{
  "activation": "swiglu",
  "balance_loss": 0.00281,
  "rope_fraction": 1.0,
  "qk_norm": false,
  "tie_embeddings": false,
  "init_std_up": 0.0313,
  "grad_clip": 1.0,
  "decay_shape": "linear",
  "train_tokens": 219900000
}
Below are experts of layer 3 (counted from 0) of a mixture-of-experts language model. Rows are named router (the router's row for the expert), gate (a neuron's input weights, with its number), up (a neuron's input weights, with its number), down (a neuron's output weights, with its number) and show model dimensions 0-255. Each number is 500 + 50 x the weight over its row's rms, rounded and kept within 0 to 999. Numbers have three digits each.
After each expert's rows: "gets" lists some tokens that make up at least twice as much of what it gets as of all text; "comes before" lists some tokens at least twice as common just after its tokens as in all text. This comes from a sample of Wikipedia text that the model never trained on. Tokens count by the router's weight.

# expert 33
router:542532552493567485516590451465526476525479571514508537558491544507457583514535412496462497512485555492524587595493622558510494506520444500480516494482542576421531405489389424497440454556423518517500622582529470402538494524470558499456460516516486505446381507443482498495498590463485626521490546493501564479504456473443478457537500558587550532528505355531506541522476542631424581419445472484533537437513456380482481499484527516507469482509482445438508517437481520442461475443495488569512546525492485483414484485487481481460359486526474426494557528587465503519540527583508509452565510502467474451491512349419422393508502498503499452492507535501450512480577537522554509492476619451467495425487485558399501436499555435448454494451450569496473574529467533464400517381437509
gate0:551500482479494547462475642514497471532530494507510510472583457507479451492558525479488474439481495489477519604478430611495495476593393449432429473557591589493467465571532489522461537503585402454528462548562451531482567425495434419547500529465483499409433569490531562495646542578473477500471480524506517529537488619476553506519481485520574537437540438482501488510439474510558541401547506545524461473508484482517596516503556468494480506527553531514449537552433500464584379477447463484465545510507397459510524472524579497575559425455365444438417502473530478585531554541552503463540395437528497595506477548542395541506504469487512483434412582473472526597630530499516502504497412510460552474471438521419537515466538400505545450458576501524581523522469469466484545428496449
up0:440433516518519506511402469456415481552485547443518565571452492480497571486508505500514459503567524565561446478431572547483535500409500541600512483473397464605387524426490457514566510527481501505469585515448444477502447534462523540469516419535497526519568546567444527523499405430436535494483532521476464485444535448539408440529457514554457493499510525571469531515471518487446443589475520526426482548482472492499428472514488560577506512552495387519546536434517515468436536489481496499602572514498570537537441505480458450454471629579501540548529468445462433483544485487459528576395473563508498388564445436399618533496472572510458496598533463500486507447450503545536520537506537519557507483511594496457423600505421643468525458511395597572483475529516579596477446465496614
down0:540474494533499441519459511447667465449481552536558476487488508564579578479440465439554463451499602555513562445523483455522501463470480433521446526551483510528516516482487527543505459377468668523447534499482459520491461522488545469459523483533519556423458520463466504509486470546519406610543466512469569534519633502475523559483476480450385428614539551516550500474451507563452427543561466498468410503573494500422549495561511473501538426492486474410520496486548517458383491496514460476449472523419552496597523486526557454461494539398484517525506505528618529568497530542444554527520552533544528428548478476564495447394467571527479472491413541551492464471497508473473524408468469581561504613551426524559567552573410430567486551520488502669518485543583484517474483479509454
gets: " as", " with", " for", " not", " so", " and"
comes before: " the", " a", " an", " well", " his", "ed"

# expert 41
router:516529503549487447468576487466511444444456505471520518545565489473447508541557478496477533487477574572483484496534564615575506531575449524418552526583543568445532492528418502402440513556403619528488587581546448448607486528458518482479519473537537424434464433501604528464511531553453557546533601531506462559453523450525470478488553558495497492503562552547510448548534427607530470518475566469407542401521456496492446564446574506426504490507487375506482516484484469439486540452503544462513464452456479531451423388539438481474430570584505463490557530481514396527482530525505628434541487527474406486451440453431440486488465596501458424449518511471474497467441464527545581531484531468426430402616584543386487490502513503439442514441529453535482604523480519524479499567456497
gate0:488489437515538512565502453451598609444406364523495524483517493566527511479482467532488514510572507552527460449458516510487591470470441455524569562471544524577472515607424436458582532542530600462519516504614474572483457572392513516537527529616542529462555555553419507465489468428463466502511458579467503554489546541446539486547415599568522471533488521493485456437456458547478552479493499549511496541443464566576564485608468486461468509428558477487469542542483534545469556469449437518523472491451519457435500458445483555446461475454456422567492528471481558450382468508476553463584501487524505544558626549410530601477585506469479440515479577487417524501477415455552552459529627503513505492544453514496554368573526469585483410441545570487508456518564504449473452547490465
up0:484378512506534466536451428434589497501417626535530457566506439445522535456529568474594488500501511528501549454495510446520395471442457538491514466532531507486571533393433483505463462489435481425488438545501586484407438632552561470488440522399553513517591523581556489431505494485527556532564547483503412500571505328470421522546513496452566468472562409582599540484466455492502513516430542540455489493423533539471493496491494518579433482509506427583507454558503483454471509530497447438436417557475466491488413487560521443489504475494557502551439562542452497413537478507566480501505500586429561416508535462412464391545566578500457547519477497555508490569501451473497534484396477478474501440528544509524488562521581534484479536539442393572517442420467455483553567467503542
down0:540481525571540451520544481475484552509493542521412546504516534482498465469552624496564497453388535460556567482541461552532527441464562534483432500508571493535469515398559524486496442362448452564393509422483545538638569562476495470460493551552505442545539483504512477474454416516513519457471514466552474495581594505488467459575459524570424463530496554528484488497483481533520447492505468538538545510514456507480567428510571634477476530518608609576536504570535545464621527509507393510468526376445478594547510561415517475450545415599500581489576543554513516503462517556500519463493580477489458474428527517435512448484552510558605537549482488391485520483560485510452479529436574506489551480461457446537358542516487469443536449446567476604468544435517473512527511544562468
gets: " in", " de", " In", " for", " ex", "de"
comes before: " the", " 19", "c", " a", "f", "ten"

# expert 19
router:507617574534535467542528470476519418485444470519468503497443586501481560602514531541383544419449515581549517547559566525588508507511490464523495497503501527451539514460452480422532438520481592604546456530550489511536564439424547466482613499503539433430511446493545518507541539516455636450613613486487468473447541417491540437503548516563564480474475483536612476549542512604505509437520529424442540562510421539448485521484529445452422509428543478453441444445425570459468505408451563470487509464527449579464523387564459486508480538454492458574513550485433484497509569542471494460548495541487400482506517423377443515534437509505490520438393511424521611444470488574553550426570543425507446464515551514480575447466531490535497463432490481474484505556481459445495493528459586
gate0:543493452587467513465508506455535584500573601487474524542479457452443438412544430456453459493471580533563402438538517460590542520516478536491481504491480496470552536517565497521397503447507536574506461507494513542489464485448453483369470534520449504506474559551472491469482515531511409592469364509543491506528601501459511516429493540520545529495537473531470439498587507542513647590482565512458376514573505488377424550458497488511561526592414468459475561490529528551418560499482433514479457571478496506443543503517482363516533498521468539509531534494408474398411339467623495470457421486555499451510521472566430526579407478473516523497461574496542529532544544516536489484513554621505470499467484555492525554454519505536484470480397507529574417524542445507549416515477460
up0:485471485549509548461458524527569534511566562487557545548489442485434459412423507479497549507511584448504434429559566443559501529441588535490481546504478523462514482536536511503356486470509467545469461526490454465515468528413503502448461571511409491495463539581538492474525563536521398530523415470506539458484564508547492532418495615510498444571566426539503562460579484551462603578479465571415405479542509516440466456420442446546536503579452499464466555510440535539425490507455415551478500502460445556350460484495431405521569504506434531507582502498459470403422347532635499474582414520562566467545476447562418501512429530491491476517463524452460464580499524511499481404500524542513520500499554531423514453512582551472480493439440551478524457519557444460505400536564483
down0:497552464473392567467492490446434437412524476487548546444493482425550514524581433472493451430517544574438537478501505490471491526473549534635508400462484540550411507511502510475545469414527524491531451543423558457474472472563428428600479517415580442557532485563500506399523522431508510509462527475494497522482536470523476570444514399490524529386478491458488519436452378485473502404455584411548602516455561454435518463575507550508521503556517491519548546537507545462437569438435490440516485434458478530598591519506473512609537532395563482498464476446560519506428500531478547551506544459449487530505494474524557432614516458527474475520439559443480476513420528464452451561503489463582530515474504490653528552508471598428586523510448503546561503431494406425440501602485491
gets: " 19", " 1", " 2", " 3", " 18", " 4"
comes before: " |", ".", ",", "–", ";", "00"

# expert 38
router:566474440502544512472480466485620474543493476475502481496434575617523514539538473538503480490536470525525531532569554492545580566602482503463522516531577540438519467554506482429528470507450531544550498471485460428591544428482526517488476448593542408438379600435498483592547564509442455407554550511469541475470429446600501421528462536571509467565518467563527472460506486648510515487512529427441463513527393440469455555537521465388483457566485458385521441515518494432425539487420541543430518446492484466496476506613414455455467537505475437472545476524475435552572610593441530406530574513480432476498503495448449493524526482495447421546481514490402504451497504549610523471445544434410435463539539517495549451477526493433485410473490534491490593511491583471504515545454566
gate0:557530450471498490548430475545489478469543468544505528498501469486409455523467554461391538528440493446597443473556432598453512504454531517513531512492578405499502504517430498542494468461430645468501552432500508562508548501465612426515549490606469487515484553505567407469444487425437423504515558630566520511541566531504490536487391417510533508513560515518501477488465538489543478466431546467492536447488424467484451557406426510553503386459450513517517504448428449513550457455588486407537479510521556492415514568588470582504512606466530499502513416572524597440562592545475623416505481550527514553569483502431585500538506444494529530587434441492484506463552550464567524544570428537509529543500542356527532495475437484472432553456519536517529520458481470463595535494549522
up0:525499406435459468490524478528512472455583576473478589492476508485447443478491503481465506496526539490566539378489403539521499551515534483497483567429571495500540589459499576502444411463456589518473489459469470500453537487457572511524536446521531572489565589472545551434457569406531432501437542446469531526482497579548495630529435470445534475512575516513488571388540529538506546519568481483625467531449403468477437501523420511513476463504470437453539373516440450557442505466524494489454488479578455476484493567470405529520448587507408570449489439539478548486553486422529473497628548482518473512601385519573463508607503460501436578545475517547441451524551470518573447500458519459393379490451574556533460540493434519467450556511464544521530532516472508469490404488611538
down0:488445520521540610597574576469495444592600508494473453419440502488474415530458486444486499511477536467489517453541495573369490595533520537496518376540499458458509479532445561429546474408527534501407492538411505552512508516539516489547495503539490535456526457511435418446510526516575430574472494514562491553413483456541479560533452613441371483454461397524441493496526419486488472562468505481547542530475364383475406420505434565516467547536479419627544489481505462589514436508481475461556527526534473533501520529418463664510448423437618464489499509512496503488523486525511482550489538469537513503551527462474552531584553517553486552513515575527494571584541548404484486512553413555512495534453473565507592482463491439472446494527460483431528471505456488456427516524498476
gets: "ed", "ant", "ted", "red", "pt", "ated"
comes before: " by", " to", " in", " as", " the", " on"

# expert 52
router:511556612545533433524449417452503477500451574480516567517518501499511553541480416507414450495487573524564506503505523527447521507530486521510637543504597520519532470552481486445511491512482561563531561442519484497524507423471578438501558483518473516373432582415511489531577497501377520447561544485464416462431472471478548439408558498502568449595523536524541484507592480610417515449509540482476492521594440483406503532497468455440475490466532477455509475465414511485450397340493513459401459516501432475411463499508437416515471598547488451561521425567409402566520586501451539470588488539516520478519438489433479500446495519395512491446433527481418527501507540609518462529480542443504445520514422544494583464544470466456479415476483567520441536526506595439503489507537526
gate0:459444423560489483389484604406559550588497538513541440536462560463533607461529519506475511488484397460571532519551446590489452458477435540522421452496410529577508509483417509479565549464532503514467494457452504474468501525421507361524483425458457484483397471453450458510442511525504556439490507535489557541575524512440532493415518507432520529536436492462437438476441469525496518547582471545567569391467484473491454438494621480450578473490525481418453510591458564477529480558507504549649505436538451445512551450463599486499504502492503544452450474518437550483529501543516465504513442503565543504471536492337530535498462454473530549444641494416502544535413480542460483523482580397440409528526534544443467514488455537470506400469558548492454482534563554466482467488422464
up0:505548489513485492532501539531559558434444540487509500478500453563491578469497556475474410421563497536438453539517454510478522468410509546465624487453436555450473465462456451414502406447451490589478514425532489482587434539526506473578593426474455416446504541568513466489557524455561517601588512543400432504504547542479507475521489577517534477509544382383480534570519583504491402533514454479491415522520556481542500473515578518499538545490472533531511498456616476523490468447419545559465469494474451490496376461440426469537472536489468501463456530450481633418620489543450591561498503513364525471472497461648522431559569410540517492477498425532450510547492449541496486453475481501525459576568480424456527431557494402554440446464509518481439522499520497545448538523564525
down0:403542468476498437551448506544531467525534497461502543493561512424481507491537520476473432599488407461468463517514479462592430443417493486509580561409427432504553463574564467490585553591497476518403514607526479403516500532502388515441472401486421433608518504508599509537412483491540463463490530558512462459522492506466494559475442535489549476516389501478536504521487543488462447437517573509603483421463518400452439559533555583565485435513477506406510603457572538473536515433461454393560491485449516435436491462515457445535464627482507509562479520518422509551527499527518544563503560490486504493490529482536472497437517414528524405496516423508537518447512459515453502401489535549536555479440476561417376484521480494400451514440442516446445444484501511523395450489446602
gets: "A", "E", "o", "O", "I", "18"
comes before: " |", ")", ",", ".", "–", "),"

# expert 51
router:509551565557473440493541532484592518499462584464509558496542536479431533557513468483518495487486456565560510569538571537521494498602520582495442523522575556493548439505444519410457486485447522574560490521611496511534480465500564420402482498492497448417475450493558498605576586446461473476535577444501479582440481464612499491496521485553552435530531445561569493560563469573472531420461494463434498411583477426509477570586518499376420471504558515531497443467448559529449447485526474458427451493488480535443459548472462422542417522514369468526548532571416448537567498525467538383560530432442470551491508450453484409463411469585522521511460486402452473496476490553512458489422513439416400525578512612472583506474531473422446456481495548568438471549481466469518503476468502
gate0:504510438513524474483484432473497442439480547450430541539376442415466523447456424485545544450518466468534475586512535455514512538428533506455481495523484476431491477478464519607422595554512419426519419511479472556457492517520579532431490541541520563441539491594477428470534494454444450519448576533482527524509564454583503462477461502468500596490505494444501504417476473523458493406509432535481498486423492442491461475496515496492451476528456494398649384429527503574471573535540511516501458558558530580470525432478538500476434492490459506452517529602550525508426489590507402524596527425477506533546505499484530464461470598440561498559509483496499474524402594506534403401531559475519500485503392350535526572338435526480556459506431418549591450470506529485452531477492465
up0:451487588407513553534560516498529525490517507533499460391483533503537492548538659611400446529421580476508604447510494482528464472559557450544476490476501590523525512465568526415566396464491517497460573487582563446493518515508546464558529497441546463601480509422550575493462476463528503508530479455540471527500430513462446487487579513498469444463527487580473508575448517500442547569476572423516473524546504501543487454511454488479566532516494502588352582544495464516548495504417454392455553468381523403542471550523418435487566481524502566515494451407424556455529563523474520568347509557460456521530457465541480533530533415499437468513491517587523487464573481516533550517491451512524507470497593605430538440653470445454556506503546553507466497495461486537517491537525569
down0:541488547538440470516495469541447471447464482441460542468431494528388479504420406457455512470509465475389516597435518436532514548406440519483575427490441544530447459607488536475510495518478529502487504561444479549562575467427503382572502514457528406421536491444497469474453488486471460469542503574555494595548567518538526469564518521441495568530575546431553455449473504476544400499504467517465416456550491618546500468533515502504568565436427523445521505436473546538452454489540535607538503480517549494459544512488510492501471562503562467467480479445581551570426515494519462513524491566449375513567547397389460558467521483492484623537416484567536530485463519499539511466548530370493456477458476442417508462491498500449434619450526560662515496507444494493432535451404515
gets: " a", " A", " an", " the", "A", " one"
comes before: " ", "cc", "c", " new", "g", " f"

# expert 32
router:549533581574568434527526436435469494528486519422549494542461526560465519505491464534488481449488487529573532526560528548495473455519523553475436537529542549480540533503485482489425454529472509625587509604533445444535562481496560525452461512596584473505484528477572482567541541478458532481563540517418479519436466428456495528503581557541555497567508458568539521562552537537448609449388463458451478557527387387495468531509594439493373456452482456477506461465452490431525483351469557528475485460523501629436495590503477417525424515527392494575531481456431488464564574632476449507534606549466457486435509445461457475473484488518472378453471495462432538422452552569499494468500470540482483456505454523446459530479506435454465476478518464620462529537428501482459510506399548
gate0:482487480494606512504460494561497518493417521515580522527426430550490403472520529448478570492555481553520544425477540519468513558582519559468471540532523381448513463499525517507466500380427512563455491604505443492503483571475460526442493486525520551403530447355522484587490447519467559563538498509466403467462524489476529515459457488479431514509480481457562457454568502476375590472495478448512457470481574445381518485494484474489549482460531477381487530452590559513580467521538613447599494403510534535500511508580468489508458512521421491581434491483533563457459481493589547560394493553533545472443488613486510459505477417532488524451489551522462515444538478435533564508449584490403584481406453537530504425395516417489544420497454522554524493473481551625479510415523423
up0:677498519564530514528536467583457519441436586484547436469410550547509468488512555392527565479522519591424553418509461405482508465490578474435473506535514475544487443528531523468537457524504559567501507515513534465472529387442410497530473447559516505451521431471451457522524459516592501416554424453530450520543492546478383536551485538560562490449475552420437629605489534461506534491522554455570493565474562473488519472490464455468513495517533545427488510557579519466588481531586567539569560459481587544516473498521537628471425559427503424550471449479534581513492523432575504456516541589589511478497537431474447556469480496448552415443505516550456448452534445517525456536435432447489575506509464599506491488504569382526462551483563474552484427490558524497489507407489521
down0:526568599467412444484554442531419566505447540509491522480588420402480519486499420561531519486556551538479492447479458495527420500534441536565388492534398564585504488562399590502513520522533559539490471512491455593477500453561514515581510616461408546667463525640472504429437461545526570493521507485557449518430541492529464518547486545534470464460457542476531521508468570519535534493521592532495515462484499497504567506512506470493494596454381505542488523547457531502445542396483551562438525475406530555525525547479413522477514546505486516422486489526550463445432481435508507406548497494504536542496554503488468511527581450530452465533580397482354528569536371507505519525568524506558506441447419527495497511435557545503404443482533493497452402510478448530547471444512434
gets: " was", " on", " is", " were", " that", " and"
comes before: " the", " a", " ", " an", " in", " re"

# expert 40
router:537523586528615477469528498426478451507468581451559491459553579515409524555508503469477451510450475553526532526550585556435589486515471480498610551609540558474553461505502507460530518504518516589485581520510449375504498526482517482458451498574588427472501422424537581507526597499455455446446498466472417476479505408501468435568499560464614424577409484496562508566550433575483521409441592368468478471520529438497535494569497487435469509459576449476506495487479542402475507469530523451442509595541472530398461483562437475580403539488412456501564505520457539500507495566468530500530528494473493476490545452463491534462523497453490550449518511503450566471452497531533604415399543499450436419506542540478545522452494466378527482461485494580440535558428571417442476479464474
gate0:511470440547501516578529522580522489475558454545520581446624639530466673505471573462492429509378468444471535484505547484484537521445445502487590465484487470460504506438410514448404498437533456507467541458624514556414491493476537549548458493473479558481520556521584492502496522555538536522510471542542475523504424459560619542503562462524432531471459440483485433588591426558424454485511503502511503468468579548593472494539546511447436468505565497523443528520497456528431482488481564474426513457380382514498492544528454500475416489509489559531380501586583453432462476609437577617469493490528549527522484514517484468486445514523541567572559616498507453452456477482493526477502537585402472438561485479552596555555584513525530517480544506476557528481496537509457496485482511
up0:516519477542492511557509519526537507449470471622415553394576585511534657536500512492526471525429483445463569444524550546446529456456440504475583459507440402424527523447440507463454459486541525448514532475613469476472466536520578514546466569522470524416528524489568494483487501546617507507504517563501511516553467453492581511482572508525475540446474431496466464530582470514440420502513493442557458479554572534577449494523487575463408504533608430565493560558504451489432486500488576411453528452449408566530445611554424504461441461572495513477390516613546449442437475593432563572455507499526591499549550426512463486526441469511522599536540602513558469481411507461489555514526582478417554430498477514574550516541503482516550502487591478502559509436452545465498453557493537
down0:500558515405565576458511480523528592458475530493497525527519466482417438514543497392429533534563522437506541559443457482474431513505516462513582402565465525442507536602581468573541468559504525515550431508476456399507482436415516513504585577510400533547527427405435491422526569504501564569510521517502578604396522582471490451448456500504411418515494505496511526477486478446493465530546477518409542467602538552534520405528410481549480565430460539527539574481473452581422503505461465588586565523418517488456528544468452555476465473468526585439465488498544528514496526515443486590498557542455466518504449491530481523531503469561524509616543457583536443560523513565492505521555565399497627454487505473413421416544536477546449506543470400564540505478388474485460461516488511
gets: " to", " by", " from", " was", " is", " were"
comes before: " the", " ", " be", " a", " re", " not"

# expert 22
router:539527526543551522476520489459527485514397478504539482514456535535434501443474500552491451456482524483480533507513511490593573517476531513472547509561551514485543498508448468439514458568469534509614567521546412490540549540458514473490549426535521514419470496418586531582560521533493598499528597544442560509456461457455453452598486509504501411576519496474465461527488504553540565485468577451494585499534399485487521555593528529475457465528493485441521414427460516492492410430533497462505553436502404539435526514498492403472486552507421481537543453443382521532480586566444492462533451549444429464516486466486383547409554524508510359443365440490455609495429503460516542461521525467506439362541576527448499493452539480451351491405513459629514549532512498469442448417463511
gate0:513466457531487584539533504504507589498531448453552449444559482467462499554511500516547481431527523509492579509540453577600525537479450461565494449476558546473432558474440469407461397464402484475476553536490572507616447491490380481521431413527507529498450407473595454530466453520537503526446507593449487525619473409578550390633391454487521364477514531472506480514504394459398464551496512516448539397476524511475419488522547512511534524529448443545527497466563520532394509513599418531489468594469514463438570481532541483469511465517513442479468521473572489515537444486540552429474502552582519532513447496503473563460457508516493535439416455515452591540513508496484487539545488538543425545575571488578437449432511548516439470541469492633489539476558515485501567462588461
up0:544512520366541469486482437549446324510452607531443461487433421561566582487478499490409510583471487500503484458526474460435513464500548525480475534520489505470556488503573556586540593536564488508544422514479455466413590504489551520460539539508488511494578598524416491497523612445461472429522507443571479517485489511395543576426539476534442577524569491462499491475533542511558508421553471496493447538510483373473512534466502391509450489527583512383449456486467489438548533506468520434534490432483502560544409552462488599563513531522530515550549517521512493448453546433519417524512492458449587551562542588471516428579475488513468446600561549533495479539477535458526527498434467487451598542392413480370529516535459523486554539546591526462452449538470510528439461446495512
down0:512455442512547544525568516422486511559488494611438502542505496476498467651553454513509472532506508503473424516452525577526530532513497546501590499478495508600448478502428459366400491547520541508506471492522454433540440579475547504524564419524512531554530503481550428508535564542472497566480409474463478470423561433537490462472425602592514419468514502530439464491451480566472496528451538400418501594448541482424523598552425496580622563497490557497470587459507550483500518501451390523434595505507434526442471466445468448609525538500442546554411523558495515545491500533519533483476609506605408513506495539537457612451516474550549488476471485544531405441514465523534556503507484554504539556460563420526524483447468468517441548503419457637524530513543510483423426562465487
gets: ",", ")", "),", ";", ");", ")."
comes before: " and", "\n", " 19", " which", " the", " but"

# expert 44
router:480554493588526447506587460430537416427464608456440596565470525577537495554493451534387425483491523516535517523543516518516485489542454611502562554533510569415570464493492461442513475611468537588555597532574469507576558562481516453483498378479489470468530554445522496528500628451428569460478510527442493525486450439473499502429595504538555444536437469460430537539408464505466560447545468463430468465472461465479426523513488403489483476518488461441459520492456419504527440503522444438438559444449525500470503555624474468495483556449452514544566478529424542525519541544450534458568548506453460465391426431491488456485508492523562503509509457461461436437421527550573493415508531493364518395539537497398546508435510431451524428520509433535453539515429552489451490453433508
gate0:513425557505507546565467426476504487484535533576513488505606503588485484449534478584580526499591458479491466530569471516502526431582484555465459418449525564464609573484486465526549464431513622494525540532491477575560538419580561463492463527528557520458497500428435540519459463493391449510500515568469491562482486593489461577439465477510489473556469551487489528407407512507513483506471419517411559473517492468471470599565554607512526527522528581509530511548499348484539525460509570480522443465486422461416510528479488513503520488461474426420511488477547551561556573444386424499424522549480387534470628549454576481460467556470442566467509436560478462487501482508489586475411491527484537391516416428553539480549510509540555522526502494464511590546508517592540433420415540
up0:582425514545494546551462387485523512532512527529573475508549467510467449469518518476527527483603390520480489505528487451492430466518534534463562397487628507520569526498439443505507444411505579407583448485564475574529565454495568608465516483524433583468489458350426509513439530463440450447465472536468445557537599562520482494469509472513531454455446493459531439387417506496560541502412428581488511487497519495525518521582472591565511491519487523384530539493502425484555460484541496567462530421517440411527502525492478527635459420583470367514519486469511544485482513476509436522504590470529424532392577510536541436487439533443414477523516408465432484497472473551505559476434565546533497463497401453500535462390472539500509517476557477532539513513535468549516429498478574
down0:425528442456490463468593487464509474502555444514519547443493559500548491547521460480478577552472557418493496545463539443467587474455522534481450418513412599465472467474486572468551429469556600591522497425422484488473569532475447462514494546512550516504586523516420487386490502518555463491502490495488609509435431481517465495495536487472426491470511559548497467518493565545436445456537475482423467388486469530449469569388540529614482426509485405496443481455560413543446567468413405517542461495418494559510551472526551532519489543465588521509523499475464492584496609518536547457516506539580556624604462501474507619540503473557573478510499472481448566559623533468530476580477501422455547517557497519515443539511494503448567449487410423410440458481450434543458495482482374
gets: " the", " The", "The", " his", "ish", " this"
comes before: " ", " first", " United", " re", " f", " same"

# expert 15
router:466501454562495488487548466439452436514394584462529474544452563604445554525614454492509416505446464536535501605552578484506502505585484521437547569542514519506548398509503418466497497560459535595565539552587578482503470465483560523436492497582477499474495553481506496450562522497482523472493540420428482492430515483475571499484530545512496403528580473520488548524525445552499539420412508425431529605522513443438471554572496522488448517508491392506537471454366565526470514426519484544445512497461448530457467525528444438458489589576453459514540557550464497541532513570492516403503475443429409483476386513508452468502460509474494429468519424478410571469448495540519475446496604482466471378524530512438498471459540428479501377356576474585470542473501505432520595518455474
gate0:467444522487481542509511479542629519512490566457583537600421601533534522520484505493554491517528425572461474471599477506549507472445552495551495471497531412484492585529527476446576534519517529512384521491379495506572541525509535434493549483483473510538448530503586547481585553476503602535589437495503464464555517457410477566437502467489503510536577401507532553551387475545468450563487488498491493530484519503460525414533575540500583561585477519463505468540515519461513492466490441494482477389512548401424467519616471492386521402563370488515509428515412467437534430445512474647589449543404543556416530565614414509471533469479513566463489505537573564522460494563501552497440508467538550481525498461459489463522439540438474460488481535427479498448465520489581448481560510
up0:510476542472553498516507522563510493534464497536538554507472533533535442528538481452531469493534489568577476482556427444418540404575526453572533412484486530506517528468485479447557492506407537432402512473457633551459528407526508535458525539426583591518444516498559537385612512482496451515547534487486540477512533433514479458530565464559478547466507437541454507513549478598435402604481529543538526535409525496535468417515535411516559471488442550509496549561531563486415528546486458412503518443574441488425477539498542443544489498559423466470561459543518512633482435503588497556437404406475631544451493448425570590422566458510552450459449506512445500491454420493499521544539564559513473468521476500530532407496514514466589406409475459433515476447455575467508588488551519
down0:485524534420586524534449547544566518541523566487444568357528593489444537433529492520530454484485572490509518513453417546451516407484509521413510498472497498582562484475531486467525465656517559582469600488517437491397518520529498534477471503481516465598427418596496498440526443577528495614578464493482522489537457502523553565464511497468560492444501475516390398509489458458474638453547535501604514434443504457509431519497557516492492485518483503476596518499463445508501537435543487487526447499539562450505466518487487479559606571548490450401532523637493426487635403443603547486455516484462524382541514507480525525482542481521518471543441556503495534529464501490481526535468455474443408524542481536529472489501557404540455538552384452439508575416523542484479494577509514
gets: " of", "o", "no", "ul", "ro", " in"
comes before: " the", "f", " a", "und", " his", "b"

# expert 9
router:447529484569510446530473415512491411441477591472475524497485523604493470556479463478437499489426596494504496545522548525519567480491506553504539498527521580437521433500422427476498484442463556586600523548588457494655573488451497469331472476534568506482456450524585448513577574498412455491480490451420549468462452414472438468542486505480518447550527500460466519535495475680472547453507526566492508431490476475503535507512613477460396408489592433479433510478456525473461502468550506506456522410444486596505489468522473449456350490533490508567544468512434496527493555578491531452576556491519470471508529456422511418448553511471480437462466495465461495474477498547504579454464506487426406498570550501432553470485540422473470439509542481541420583536485529452538504429393508
gate0:486510461544422556477435452506586427574475502503459401515479444591499435587517475465521508544513458596464497518389494460459454534522408487531552530485436538425527457479458640508614515530581450489520467446504526597494568488410408434504430558470580499468463499527546522487553421416450573555587487527526487420465404496527468555474399579494499505515479459454480494554487530455639569471507498602482474552524473524440524388471555501493489535568478457491535499518471524507437503514498392463504507603551460449529530456564550551459511500510629578504438576563582462532651503514475525439508515462507491490556499530563461584519550515480517484507591508409466507483554590525563478556445547428514496504469528525538461438481488415478466464477600482512493488475493538456489504552489435
up0:435568455603467584549519536468658557528490544598505455547471614479497497456451557458561563524476512451451490470518455501489512502557489497468501536496550404535618566591614553405540419618517534488494519537453510503426621518477546544499508498435528546459548457490544530437352531473491520504513512495504518470549476527479488556506481565500509424549554415504510492545540507536495481514536526536531532503506489512512520481513563498495470541439483480476515475607516495515541517470401535599430492480458471571448497511485549423521439537500412533509466440464423534375500517535583611398495388452566494543476554463434493454559503550428491546461451502501471474534464434488530489536420397516451647467534554506527477567562570508496409499506474514466522523499537563556446477560513614
down0:426589579503536458607487529510522516549561511369494497508462555543504509607597571618435450569422536505521481507514511424540399492526481519406478489540522482593471498565468619489465524462505486415519440488503491516511563454558602532510510506506547545515514607431523590449466445444521590486538487559540436598423487483490475508452611568566440404446449488502523507557472511547559572532628522498488469461460514452493487478543486514443444514561445519451515612433501497396486541479514541485497446492411509467445505459502438600510488468541470518575454505504522376477463495480448536478531550480580450529481501520431547523483514499571567488438554556439565600449448528506525474493462453466517458537513586442484553500495648449505530474500523510531466582504476567545472422445459508
gets: "s", " his", " their", " its", "ep", " His"
comes before: ",", " of", ".", " in", "ide", " and"